Below are experts of layer 10 (counted from 0) of a mixture-of-experts language model. Rows are named router (the router's row for the expert), gate (a neuron's input weights, with its number), up (a neuron's input weights, with its number) and show model dimensions 0-127. Each number is 128 + 32 x the weight over its row's rms, rounded and kept within 0 to 255. Numbers have three digits each.
Before each expert's rows: "gets" lists some tokens that make up at least twice as much of what it gets as of all text. This comes from a sample of Wikipedia text that the model never trained on. Tokens count by the router's weight.

# expert 19
gets: "y", "z", "s", "w", "k", "B"
router:102132125108181105154137108119151128115138162147157099173151076058119157123193103077118161120098142128173085116097074098147135128131150144115132126086117092178117107092133116143127056133163096077128147133099125144149149060125100107060187086038189069173105160177105140177104105163147107105089146091143141127093153103133165087145151121190121103106077166113118136098082112107109109097092
gate0:124120063106184073093135112173136158113100135154157098131157163151108159139134136122176121077145124102150109152139163074150191114153191147200158108184081068130113095101136082158164114111158119097076107141140127163168174117134163126122081121169138166138079087151144124142130100115151141154131128069142112100091097096133140137134079144127093048179111120170097203126146044116102120153156
up0:123148132127133167098111153117174146135137099113125184118118120140124085134129108145148133173090112102115051157095114120088167079121156090089160104148093142183118141087129146118163111162127102113094197171135086144111113143157115075114182111122147157105098144133148160065134199130135110146177116125100121163167190076123155110154123107155168205032162161206143124148107144117067127134194
gate1:100122069154170108132080096126165106112085145161093125102086080153165121124127160128126154094135119114128104155072088160128119125092136136066137174139120092111068098117074188173142132121131067172102108179177145133166090145137074156145117140081118157176115136198197151146124133205152122104121116121117168072130094165137170109084071088176128112105082120087110149110153141092146148075095
up1:059080135077173147133142126067105148124071054188098098138160129146144087094097088138121114127095144115150087067132155125094130110173098127168110041153098067101087164147161136141074052128140131144120156186113112149116147105139099167131139115123088145142148173109109113167151100148113154118121117107143116173118140086142094157127118186119069121179176129184165166087110120122135081177135
gate2:129105165160166137100159088107142129117142089177127098131156119063084174118186135111146144107135117110148096120114096105082158105187166084114109139156104136117179146128107107106189109147117097107136126089159087160197075120159105093124124087189068221137128170117167162171121131096122138127158145144087162109146241079153140168141074137114112097151144094139121165125135109112086155146082
up2:109081185198086150094149133149141114081101150137093098109104126152123142164112002116123092146116119169088097089120136072135100121191160166111149105154157122142171203130098124155091107137132195142090158133127109128174152132131107128137106139113093174105148193092129116131102149139193156148114159145111135066169084102168169162116132163181094119116096084126134128135169097129102067115108

# expert 1
gets: "s", "es", "ers", " people", "ies", " members"
router:125126184178171112136203118146139094081099168138156140134192072120111147107131141117133153100117202110159072136103088175120086112076135149149103124088170137165084113110180108131124088121155157086076136126089124171156167121136130125087188122072181100155059156154114115166122159167158146094103189071107129141098106117120179087156084112142187113104062143099104130120126100123125115154134
gate0:109049137118078128171147084167132138072134139076210096135138156170126143155129122122122156142149116119186145129107139155111088147119122114179117151175080151022157131098179134096102098093159137105083126097125165103133179093162118116135159121128135131140155041144108127100041122152168125171089136150091128115136113110168109071116118111173159180166093131153136166113153160153080100159134
up0:144159155118159147114078136110109100125150094075129156114093104089130075121137125131123146103087148118104148107168122101108128081186126133125134130133155111188144090167148097110180156150100095145176108131125029117168129177114094109150100116138090130148134187130101115082165152127157107079102086112082192107232121138076113158116123179120074127133121139057149155168131090211157137121169
gate1:163155175122160100116081092113105078115164166114105127124114115160126112145093157078140072110082162122153134135221098118106141163151117178095092189180124072074154101124132137096134109164120166119125189084077173086098115123135137147132114088149137173088032121186136137134073129112111173115064106161099099148098118102107130144186076114112145046141106127135165140113110112134136129114121
up1:101051099147162084094161174132121138153133137118166176061150111113115112143115142109072126167164091130134130127118208169147151167146115083189103136113133119137133170127165162151134109115121124127152180109142091178096188074118111164147072082129150153096127081123100188137137105160122067176161089087109185120177092091112124198187161096152139144137117149147107153124188133150084102099111
gate2:172109112097185099112129136105117130121165082117161114126152014134092137141149170176149161092121114108123076147174133174114131153072085023142124070122127171125157149122058143099147142113120109137143110113122105126127143118162124102075162094165105088148139117163123143149155149130136111162150144081098127190093149089182104162134108091087125148161071166203129169130147098078140130108079
up2:140159119188159092159113143114117141137155123126159150182144150109086070142124118120127150149152149098100104163181090081156125189129062134128192132138147121117153186167128105094159172138106131155124115075177090134147146111152123147113121163152129130189138139081166153135112081120110153116122125089115087143062101071170096148098044050071119151120065120180066174127161101079138117109135

# expert 42
gets: " a", "o", " No", " pro", " Pro", " con"
router:143130146146167083081102117108122121110102147127151127197157119067118156117168115085122114110085154100178100137124137140074071095084119140095150132122149117135127152084132081079152115059132160144087179110103046152137149099065125114124128080135173133172077165140088149152075082150131109090097176090101113175162092138120113094151143090159138120054077165096091166077107146170125117165103
gate0:160138134122113089198156127201146096172115155174145182099126136079148217108126088058091146138096144155112098120130169168131121079137147118122125093144133129091131061079134131112208125190116132155113169059096127113115134138087096091104108119147104131121089109165105176125160181121131159098113137096074102128096175105135131139149126116087142201110107072183132096149106095105146112105083
up0:104094167161191117143115190116170140147102130189062198181140165157120085161089117095136143131178156187111116106133159098134126144147120125150118114082191129173150114064165139141165097114081184144133100144106124141071123069138120129114116112150095110115152196121116178121134134082179079219140154131140124103128156150134138105143117144125160146134179077082156127093085169107170164101118
gate1:119178119096184118110162154140129124057141113179168163094142120169176082053128119140147063171093153091117112143134079133082109091093145125088090091135121114097154119112153130089195158170171118156131115141039141141148119105111157142081091127084159157127092120145131092122084108127122128143149175080121101107141193160169071146083153135093123146110109153179135089164132183118110126122054
up1:113155111175139112066164096150188142130166097131087119153114096174165130104156117148100173141210118104131165103149141169142161176171144079150104115168084153158110126197163044050107163102204135177158072158129162099106113160129068147136127112115155133132148134123114134096145114147067093131157140154118118097085110128079133202122113155152080136086123146140129137117171166107167105132125
gate2:154130144186150161133168115082120125115089207109210112148127114097096130146133200153082137088155095076162106138131114078142077149073116205154118134096124081118172145140166121112078111136083126139095115108140140126159194127168106152092100156116126145131146086143118114100123036188123149096140071097134084124125175180149128171165166108083137155089125150156134137115183118101168146147127
up2:234143112186099151103121096087091086140123140076165137138190128157117232125158132140119085098102123122133129170108131150124096087083111132112088116121102167124136197134123047143129143087079145136121153124145142115158056093114060144143113132111131107176124129184097109088131101140102138080105124102146119182156128161117115122106203127134127143078161123141152142128058137087111091149159

# expert 14
gets: "s", "es", "ed", " be", " are", "ly"
router:130123197164151121125202130128123102096075179145148114130227059141121119100137150096109130087110171079138056137112107159088102104084131146142100142067127137140096109098151107133135097139172161090095138110098114172170174082121107111083178121097199109177068149144116091152108136167151140073111171069101117165122115108128119099146093124154192106120074144114100117109105093120118121164129
gate55:126103135058117105139112043133110087112131136120097092071097123136152122180155149116234119116106092100113078082078114094081142096093162094119154128128132116169127110160078138116168171073126127132158129125144129086154139126137098108210184151117144147151072179124149157096146102129105063124113102154156127117137150101134068061168173161165114103167162096110163143091112109079109113097128
up55:130059136163134134095147094127110107127130097105109108152178132132141140086108153089194099117146103103101161164124169114102142147108163170127172174087097132179116127136156104109118172147159145100130106112105086090174170075073151121079145083099122064074076075109129058087145170080153103164135106136105152096201167160122130100103079124134132131076203157071133110094145094131150137120173
gate56:121106112152147156102170152077072119148101180081131140166116127103144148142188124178112191147129089166127156126137178143101128149095130126190145101106069193094097097182046146116142097122135151194177126146110130139121103124086140100140154115130144122129129138152151130152166117132172069136124089112168155111134094127146121085161135046047127069118101118132102192178157144078118084081151
up56:147100120057183196124102159084156154217117086068139128159142074122154147138152227073104097120139147105133109087142110142104133130133127158166109119184113124148169176105122153125127121185131110134133125151150091082181118154108104139098116077129145078141140177066152134120076087115185104171143082118121126100156132087093149094165141146126123124082160160130103094119122137184093086173108
gate57:172127102137111150098231119093143070109096151133193124136177117111164117180096147148141174111153137127085136124131139102117119067152113105135114117087151158104170178096148102058083148162135127148140169134077145075123138104107108207165094121118126164147076216175134150161085135123120139147155151171142083130129164090114121159112110079128101168093151147151068113137130143052115108158149
up57:122167068134069129076117144135146145114139155139119095154143092122141131085095143094154127096156212148059161113136111155146159136118161145146123120105105189118078153120045085189124111123074174065136106109150124081123103135146172127117129151143112105102162112077127128113111123207167173121096133133154134127132126122178186100135137212123157140160108164113157204121145152158096073169176

# expert 24
gets: "z", "j", "k", "3", " L", "ch"
router:131161150130154083175152119099140111093150130136152081152145110079174135068145104071134186127102145118173089102144101124155113140110160111120088108119094100163081110109128095170161052104170120088139178109129113144148144076132121087064190133071118056181109185171085099171124151171123110142079126092140161159076154101122144080149143089176133098132102177133143143102066097098108103143121
gate1:143122111111049197088159154139130138175123120100145139149128117107091080083166149078139100135103117100102157078078158179125167129114102080116121166096141113112146152157118124185179133108149137100082103174128040139172132179202150107110120106166176097131146153110109104142115148132124126144090168122079152170150134071163138095053081099170093099130121194126129110167159100167112169133144
up1:146152045113048195139072129115135169117096121129151107140124093101104185099175089127172137167087101117141076066157153087133106131133130111125146129072112146052133167085124064131200145108147186085128100120113100179141141116151133113074122066166132139144115136172136122108155150147083142126112107170151139114100118137199180111068074115115119161134150188149119135142119129121091149130105
gate2:139123120120138163148126152178155104087128116127114092135162063168178166173095163079127141113139088092080117152118123111120119103122167156122130122102140098133170167116174104050138167046172134152134140111073133148163167101141120143160103135033128067093147103125193099138194181119143124118083157083116078085129184119179110070102079149120150131175104152107131173105126146141153151142105
up2:098159080150109110101130135156199092159143145145129163144080168071104143150142148127154071113097171110145139145107167169149087090140106120114130147161135142104142096174130113149185137131143129203088159150072068051076174162141121101206124095146130094133137143121107089129133081098172119066127148109152142081053086148098168157098124150136157102147134165171124120141101089090172153185117
gate3:084096151132153167169087144110132106128147150107141126109143124070121126096104169075155097121174097145186165115135098102061131092141135139158112080209139107072119183073091099054140173079169151132165102204068133108173136121131046193094159119167164118154138112137119154122145096122131112131149128062093128131117104132135136097153115158121116146092149141090161108077119150139150148063138
up3:126097164130143160157110083139154117061102094048137096121141091124143093135129094067152148201119150150195112151094102099084184118192197152136097121136132129121090113139075125067151056082161141104142111111100122140130154103112088118115146107175090137116152132127136184113084129156165148136102073117132169095114195168126119079116104163133116130138160120126171132115101191080111089067099

# expert 2
gets: " in", " of", " on", " to", " from", " at"
router:131164162142116101097183140091139093145093220163140111178161086135135107091149183107075159134132155067145134132120133175095107120135146130086094153086128126147102157123110133119131114109169164107111141071128067178143162124059103071043167095094154065151098156136112085178100102149158111091107164091118153171130116107166134144134091096182171082119124140120080126121079140125096081151119
gate0:154116143146026096098160154130088101129088152143096160083115114156128192149138087118150122125186154139166192119113109178152161115132158124136081164166158139134137125095172110124198085112149125095123149151105113094113144086100121074099179170136110071084122148149120179130077134125086155157107191088126099145147118176112152137147086138186101204114173069110147154149123100102074102131149
up0:123150138123145140076117161098118163153112109065143146082122118051153103153124078149120107196128088136113148132094123123112212109131084150119093138124127109178100167126153082074136176066172093099146129142174074137211125114184151068146148159095091165094129165109060098146156162072115103098161108113160182153153100133165102111127095108133160133122108101092074139109153136161157169133124
gate1:126126162079085098148100123073121119145168130108100212158099122161085204160161125102119175120170121080144162159207153171096140113140149087114111150168090123126151140104170128113169153086161091112177117063077112108094125188149134173143115109126104157087143103166139137121099142112109131147097127188136137159095105058174183177127082118090153140086123098159096111138135146118194091109115
up1:151130108207137145138086062167073139118181099133075164149069135172194169124095154129176137159143105158137159104114105107139119162144150133086192111092144084147142141083131090134116095158103154138162129149140211140081143098126150120112167154125123141122126087082165163127133129115121141153113159101070083105143115167100130092106117070099120142150182068122159197149107079130138157150208
gate2:140142181113133191140137132124103112145107164066071127015160119062124066076072095092160124144121113121093130170121080142112187159091202094101095123124159154138179146167158116133079043131185127126164158136118076141175127118145121108129141114102102141133161136095136089106145138109128139130109163140161118148140104158180153082155071083137103148141167129144092074129097125115138148111114
up2:168088163158077171131176180113136077115176116171106160094150163113135117189127116089177092110119115098103137055135139117131158183101134137101068131097127176112132126133119109125132121102130127111149141147117070092109205153143192135148122150129135097112125121204094068078154200083118119158143099153123124193070096161139111152085120120118106153144155114116138087121126129094081114171216

# expert 5
gets: " in", " In", " to", " of", " on", " at"
router:131171132127119079090138110131139080086092192162131137184121114120135109125156192114104190150128125091138123133120130183089116078121159131109072188127097100149087159121091122127131097118160138086127126048146028172155196127103124105058144105111146066152118169126127102167104096171138116086088154101079152161109118131173133131139116110178142060107142160108084135122087140145118089170118
gate0:134147108038142124160134115086150139076118140055127108105154092127131130160099129108086156159111079129202141179166112116105187097109170174110131121140101144132111159094136154147127117144108136167089166101194113170138119156091080103157150085093071166131097119124107165085115128142098128075143096085176192090046139135150135124095118159159096082131107109115136152177128098087096086191154
up0:160131117051116118131099101146168175064084156070097177107163102119200098109144129159159099133118108120113099146158143148088105140075114116130096071139095147137150123114139117172112137191077128114152107111109158134139129059120064157126118131120083138074168171207154128092125128181129158120129100162102163168054127124130135132098114186151138124115135118153083106039095114085159095155095
gate1:123088090084106097139118094121186082203081146156139151131149130143136116163177108117088108105152132111139116117101185124108128132163136118153174106143084095102155167171131133155171102163099137043114121077092100110116134183159114129110163142117092070042084128101163120130098193144142108131045152148170172146094096196149080146108090148117173157141139114113150113108119150187175101128106
up1:160117182149178141160096125131108077132082112146166080142105093158129131159138129100131107169138096149125071187132125147141142107146069141081129135142152177091168113161143115086130108082069117092104070090155073090133149153135134122158130124156135145147081218127122197114091093163121162039131135156130101113169132145140188152033140087152115162146140139146161148174103085160111157118118
gate2:126145100111105083251127131118145109095149144057141147156082073072140093162136137171154103182107164102079132075113157163117156155137145163084159099142072090112118195124162162124170078094187117062136103096172153128118124181109173105123134126158199118141127145113147139196127121149161143165086149165084100132149112104120102097097129146149094115099131142151088127138114143100108142162116
up2:157105106124091106143137080161126121080145101036135123148155128043179125147128146134140190184165147140198107065102118161126108088179223099147152174069082112144151201132156150107119113122172101092115035179126143129109091146085131096127096115110108126114153117115136159153138123114126098156077163116102144145135105147110143081108138144116150115127102144109105156126052126133102137135090

# expert 4
gets: " of", " in", " to", " for", " on", " with"
router:167151151130126108104174121090128113136076226148144100181169090119122120073149185103086150113117136057145125119118111150129092122138155165120084134069139138159088159110130107109125122118124151113125163086101082167168188141060109110048157112088150063125092174132102091180099109131172078095125166087109152161125119091153117141113108093182162114121109141110097158097083131126087066157128
gate0:180097126134065118103142116124108151091106147151139115115095056116087155131122110155105124080141143142139144082128093116143144078148097103078092099122138103095112088151136068131088133148122144118127115147157153150138124152141027071151166054104102168137149129178097112064110100095098127073116119100193121111188097144154107118189133142121166157100124100139082142079161121111014128128106
up0:112130109108147101130056129129164121134112141119119070137151180152133111155165099099106135128162106156117031123090135148120114156164137067105150169077140140217122082085096153164155123128207145151141121108101083103155146170085120236117130130082122115109128102098157183172127106134131104159186108145156157169103152128112142187110096117122136140155142176138148084170113145196160113117160
gate1:090139098139115118152134105146108118093136167149095124079119181081140107166101207092120118130155203115142093097073152139154092187123098083071194102054204119068172115122135163102115162151099123167094165127109128148107108109153055148148059123127128124121134146140157086115139104133122093115107144159137166124113106096184122177208092133125146152116097125117096114112130167145082101180157
up1:126142134187082120099141076129105113122166135154114175112127114107128064117159050170135100085106117123151149179148158136122079167148053168150106106105133169122145132090129126142089159122160156112068096142103142127098154171142120123091142153179156150147109116131166129114106122144087151072183111168125104096208141144101158146152155183143175107130174085131108139192211131053085115175142
gate2:137093139116120145160166132139163145150169085131153137186126131159144108150171113057146151101148109150084130099123108154138125074127053086145118122091078083124109123145107153107158064171151132097137140130134213162115166206105118118134100121130149120141081130132149111171104105165100203152165160026171111091143208128120102098165121128104115124065147149138170163105171141140174112153146
up2:092086132153153115132130128158065152118126128136174152130142149156160114159103101149125127111125150107116125151074184137115089139144137141079157133161129099128095179185124111043126105074117155124112126123119092112071160138083153143134141113081188058085103107133107144058131089128140179065130155107137082153110110188151012165082141113087117128144148188103183150127153146129141069115149

# expert 6
gets: "s", "es", "ers", "os", "ations", "ions"
router:147153209175167096142203113152130084090107177138181152139189084135111155107125155129121155069101201111137079131123078177131073120082128162142084126105155142164113107123186113133128099083132153083100156119097130148153189147132139123087200118080167089129075157164114123162135147162166139136094173074116132128090087092125154080143091118127184113130068140100128147126109098133102122143130
gate1:145222105149131169026127122105152111084157159170118158120142092097117073124116143128133105176168111127104101102116152112116137114126117134130129130151155100057155179172139136114143094126138166159131150140120136136120116146126073129108154132151092117079073079187157084134103118081095067068120136107058103129057082141115123129165100084080196149130123200112097132127138110128162128152068
up1:103148095095193066124113139105091148097141111164114196129084139151109184108126085132104114142107153093082135130134107122147172079165082101085133111152144083164106117171146147118075096131139119095091089090133121109097113121168194149117112107121121098134097101125150127053149129087146071072093195151128137067128125186127061142117129098149159142146179141058131139069089078160084130147092
gate2:164138205139110101135162172120151128125149187087144109092094142135139122081160122129164123061124083112158146114170095161056103126070147135117082177222093169129144138110172122101112125159185133101081157135095170180121161090128171140134145127127099105113124077133090120134138122081110162188112073112128124093115092124169167163153086133159146104174147073134155142126161158160098186173095
up2:112110112129163116065097121146182121137091126135101171063143075072081114134173161136186110138137140132142091077159183153143085091092082144177111090149156121143118136174171121156122094189103110119088158137112102209102139101143113153151127157107195142125199127183105115138120133122194138094057168132148167143131128100126151120114073122100096160163155112193075127115159116097159096135101
gate3:145114133164140125067204087093171146155144144129178092114120144109136100092135102099090082081156166158169139160142162170119157227088162109130124141145120137122137143115236163149166096086126077085116149124108093092105162169134127156131146159136085125147082156129114103153114066121100155145150121062114091126109131146093171149103110144116181133144149147201211126117128156129156114161104
up3:120127128158166109070105138136132206152097191110118118113138111143120127165149104153136174114109148126080108120168179089112069173099072161124151121192129103125095155106151153206053172133089166133082159125087102129128139107093144082191069066120062160127106125144121113157185112147135117107176106123161117143144141164106189135102112074158134078127140160092148082136142149069126107140149

# expert 20
gets: " ", "0", "3", "5", "4", "2"
router:122142196155131054122172111107156140104102208174141114114152100052142155083156133125123130116124136144127116140155078144109098097133192175113105148114118079146083090132091104087145105098157146109102163130105103132137202140110107145072153119101203120153108182133128172203130101150147116098093127037135157163103125111116153117153134076131127057049120146118144087134132120133098092151129
gate1:113098110142098108136058139148112112096093129140087137065127059103119100164099124166093141119107091130111085160074093078114189126111128118137115099142110141119046119104070069147121125086112094090157127131126136145104138170072162095108139124082171124150031109169126128100151188149142132136033114165105159169074114117080171093116132085085092150159150090111111121137094129119117096111117
up1:159070125079107075136145123166100143124184186150094106187187139146121110140167144129116089083148112117104101111126076063136066160164140125141145059126135115055102096113079079141127103122126127146155171144053053124101094141111113126114134104089135084143094093146118124115141131172147151095069110054097107125121148168123139100095102095127074149140101151142161077090146124133109119054159
gate2:112119102144091139191147158162133134130074119108106114130109148071113147142089113116117068098132139097112133099101166165153145090121247121127141151139122108097109122166133150138193137106132134125128110175157076113079142113130119105125129052198116147141092110063114081197088183134115182092124091185134117120112106205165135088157134139124119100031106167104138162106125127115098112133122
up2:140125103140130072110175117137126144156143151138060160167142141105084117120147111106099172098145128135148162054099112135125117139149106173152169158153102138148144175130122105136082186105139183122104156061121150172086114156090140120139141134136132195177118206059081097166147114061188129093101117081133134121149078186108098113098141170111096113118092117064105098199147126130120177099168
gate3:087140072159142133140063121085202178124125122123158109088103113093185116114154123089057157119107087113091141158084128110106121118143131135122171106135099060113125120165120128118085099162148153078088107131146161156214189141101118064121167113120090142171134082143137130135166118154156110081144134176172070168111135128134138226186152125136089081161150152143154134137145120100159132160088
up3:081159124129131124101113117092101113162113151085116145121058117083122127124128121143131114135142157141189059163147118156145162087049122142187103089121167169140130126082108118113207146132134138124140131122096118087137106130149166195142067151112155128111167191187086162137098158105138113132112125110117104142178133151100125035081077146085138180106146089141104143102037131161148144064129

# expert 10
gets: " of", " Al", " in", " Na", " Sa", " La"
router:123163117114135073132145091113151085109091175148123157162126119073155105133173194134093198139134121110125120121135132150085110089126187140095072160111093092169083172145114078115125089109142165078146130054135079166172180125093120082053178120110126078143134172126133089176138113162148107111108177101077146170110121150148155142133130154164151065098083175104116134085076104126122116173127
gate0:097048178181123128143088174190105163140144184125135118139174139087156117157105060106167173193179164172126190171143156130169080122145177104206100097081123102149138103130108055135119124136139126133143119097107103119116094133106098151163117098142099163119135169152151157115121116132117159113104123117142088139146108100158103134155079172159153095099109134118132056075166145168147079107071
up0:055144143054145130125119159117098096121171101180162105115099170114181135151131115154158080143097106119117097106160089109144092083117128121096097109156167077129172139137146132108093097155098067110141100123137157182125100127115153127071176119157145136104148121194174102140137088065098121115092079123076192149047070138121131103130157079112139135086157151159128103144140098083175110047119
gate1:153125160144157134144113067200120097078166180106089170154128149113074107159164158089139143093102094090154094099098109074157145202101138151081164147168188167100099066169114114126137122156169096109063150114102168114066138122143064160122158105106112131121148126124159163143115090173124192134106131150083127141112133076135140148083157145127104175084095091107148168079145105141165136086150
up1:158109096149138116077170143179098143168160143153155100155159149207097188089058115134125107115126167107136103118131139136125121098129151132056126135115136122127151132136144133133130255050122127173113155098167098143163063129126148129157104108138157225129095147150128116152136145138140162070150083121118124152150088155136185120147098071119126121163138137137160123112154116075053140148132
gate2:113189140125102102132206103101091173146144086075138135121111166120151082142123189173151099120132181110182123050157094144083117147133132104121151140180137090106187158151071167106166094119117134135130082083139109089127139044159146103155155160149136092108101102114093175192100126135148131124145108170100116184107138193132121123168069126146074111149071117126123130193152149111126116167129
up2:116074086139183106104133126084120103176172091123148082118089145090114103072117109186172081133109148171155087149156101121138182093063170146126126112138080161144114098147125078172176114133156157146099086130093146064135097141144118106145125142131155175138175175150123106161064153104103122111089135161151136185223135184197116111093154168129093118102105089129110091112120079141130149125100

# expert 54
gets: "it", "ent", "t", "ed", "ect", "min"
router:156166190151142130133168101087195078121113183150099102132180132098151113111120123109072183095120139095155148187096125162091096121103140169109158161052157092190112095117162107141172106088158128079096148089089138127136141150086121098137159110084141129136145125154143070186140159132176121160089120126110127087114104078174185155115058085130168088104096141157117131103138154155055122137100
gate1:174082123173123121139157104179080174140155144094096158107121136090116114154098187167090130124061113133156177127102128130153126165112164148103115200188106097127143115136131133099107151138082145084090114188167078172107169187128110061159106109097130120103121150158091143120122158132146142136163233113109139102096153094144161163136085099128216068102143109095102135180135119127111124169114
up1:120121159117110108159076115158075146133092126159105131123107155085152098131137121127168108127107117074179147109077082117173122131180135081087173128112087172140145169101093179070094118113180162115059156065138122174102089160098066136109133113147085135115094138091146083103123162076054120179148127136153065192146137113132151139130122089123166129096145114136138187149195169106150147094088
gate2:190123117134145140156107104051154120132098137154125103155144141071183095177154121127134120112239127121130066096143141131143084097140170103103071125055174147110142168166158083111136136146126174135124157107141129057127195138169077162144116114167120133118115142123172152167093092155128145143094098094133120114112154096149113140148107154083131155111135092151099189129149124183123193189069
up2:113195087156123125093065098101135158168119123157171088148120068096087106106154098166091141143153142115178163126190136166110135128098117145159183117177081189181094134140130116174110140112100175135160153195133129150168113161134117108130097120137121118071149118154092083168166076176076075145151163180138180103146096149135124126127141169128143118108187098180112144068112078160172146119146
gate3:136152150080177138043157147079131207132069136134105132170106150121134087113073126112148148187150116104092141076151150142139170172133145055116115132167099130090109119157119192080127140086145137113069102135118145118186165134110100154087123172184101072099055124084158145145128193182169117110125098102131115084119105149088173140150114076128095134147115121142105129155141130149100098133075
up3:183159195081148209127135146150189102097148150178143159093106119103055149117137131159143186156113108124119176158136220071096103081157078083129107108144098129140114114118148117148112165118151101104070144133124138215107163165074152130126120131149100109104103083135114122149143165128079104114139100141124110147165056150174166102132119180156159098076098143136155124140133128180158122103095

# expert 32
gets: " a", " an", " A", "ri", "o", "tri"
router:153148157116175105104112072090128128121105199106160057143186066096133090107166135051113101106119159102161057133095127159036101138114143175112121140128144102163118136122146114043145130072118143112089161105114118094165121115115142120108156102100190105164060117135089125152100080146155126095136148123127135168088138116112121121153143082143122122093118151070114146125132111167054088183100
gate0:093118109146132084160117165110127141092121093073091121081139107084214089137151146128132117126113147144159099143110185110191087082148108136140106166077137177135095133073152100087122142140123155171192184128109190081147094105148114085106100081082131089170108170200066078121170152134111141157125112109175076161115153072115125153165100112134107122088124153129112110122114122124210112119099
up0:148096115110129147149093147156152162077132137147168150168119109113122163142124169136153127167154084112108148116075136104156133098133154091118209094072131133177172115171145099126105134147151134076123116158186143128152122115101146160162144127175151144117140159103075143060076186232108105040170122131117129142121087147170124122105145080117139189090135153065131158152075122193106090158103
gate1:110178131122052136132100149038148139138145127118149053161173100122130176083109088112153147146144182079119152123143154114118168102062106137129164120168120118132156143116124116156150116134143107155165114124209124123124126105094110155055125076164136149197072186092095170163110133090081134163103172136100104138132159198119118121149118122100103177113090149117137135064100153145056090127119
up1:099128164112110105067144136072141218120115092173122182101133150109126134113109144108123143160093162095124196168109116120140152172082093104120124126135135173096050213137122109123122172137130086120144150118108187171105124136058132154119150119101073095174106133122096148107070125137177132111178154132123153170158128124158048148173163127139079146180084112116068144155119177120161110134091
gate2:074106189148071072149132120099080168139092053122103098062076137154142080067118164115136160145111105113119181130111121112124118148082166072098120153122157084143126173122117145123109147131175113171096139078084156150071084138105131200145133110116164178122129088157152159166120166154108118124166097151127075140115096111138116142122087160174141174159198168137150117089129079124112142193135
up2:174153167077139134185158176144110165176068133119158123162098112084108086129151149159163097099093170147166096162108152164166064111172112143074127173136115096090103146146170153076145148155118213075139139117108144106192125184185137084185123094138151134067089135173164161155090082142139102083120111158154141147147117184078143137133142127125138140179121133083128121147106163096133128142094

# expert 62
gets: "ed", "d", "ic", "st", "t", "f"
router:146175197152153124161163092106197127097096144151121080128140097112176115081101143125057163122092132121125142192081080175098107139118161160115140140061169055174128122132157122137192126119177158079084126122111164103151134156127119103099172088118158148151113122154142096179095149117161103102101116122112144091129100102179186116175066085167178134110117118171102118108110111151065087141126
gate0:139164159151041129177131145122148117127118162120100163082146146091112095100138154079105146159118124109108195150151151162111133145079094149146116122128127151090165155165176098145150098143135165175129129127081155118078151136116139097134166120128140110132115097057066143185118139219155135112050197109122178064168133104115174113148133184133141172184173128151159126080134148096087088155142
up0:177135133143115173125115178080155085112104122156078154100107106123108120087140098134202108152078177115165202208105104054143132132170103151099166158148141166108033083108153091122146121170138125170118130132112143129117057142124116114099092114109096139094137126094080147105136096185117106112106155114052100077133053137153124117112129081101143098105113102146149098138116100122068103106142
gate1:109172120098193091092061116156144099115090101106114140133116186125130123146102121162108103156110113091063191100120094152107150166133087179174183091132171157185120101105134141160121141127151128113136103117153110109139140128137122064106091178046138173094150137126128145146094098103127123066053142051119121068108131132153087091154107084184107123135107100157092143128190107170104077120121
up1:130095124110070150149131149101115158190102135146088104101185121069173188151147111125092145128144068130163118100083108077133114094115144160122118102158144104114061114078028080131154141151077146151087161161053143118139116110102099127168106148105057137134098113141132140096139074096125161141157106100114145115125119135153158122147133099173089112108148116173061071122105213144114179120147
gate2:139105120145076110107126112129180116113118139116177117090190141150157133151111081054105140116164082136195123129162117102140137227096187085088098123140125163136149176145152137133090139108168121055087131093104150125114115152171154095121159171108152138143107081137121163207168130171156089122126153150130120068098166135108133207071096136102130092142154177078112120147125133177155099116172
up2:131110146133077138118136134047113183130117129168134105144103089173088101110162146155152158108131163156139132177153081113117038105176134198101140154143133154099063133147119161099146185188146118123141114134032141148130150160100105169045122146086103194179118188161076114113116173148092145099123113105132181119136106098128130154105140178107158145111114106129141096162134106103176120101106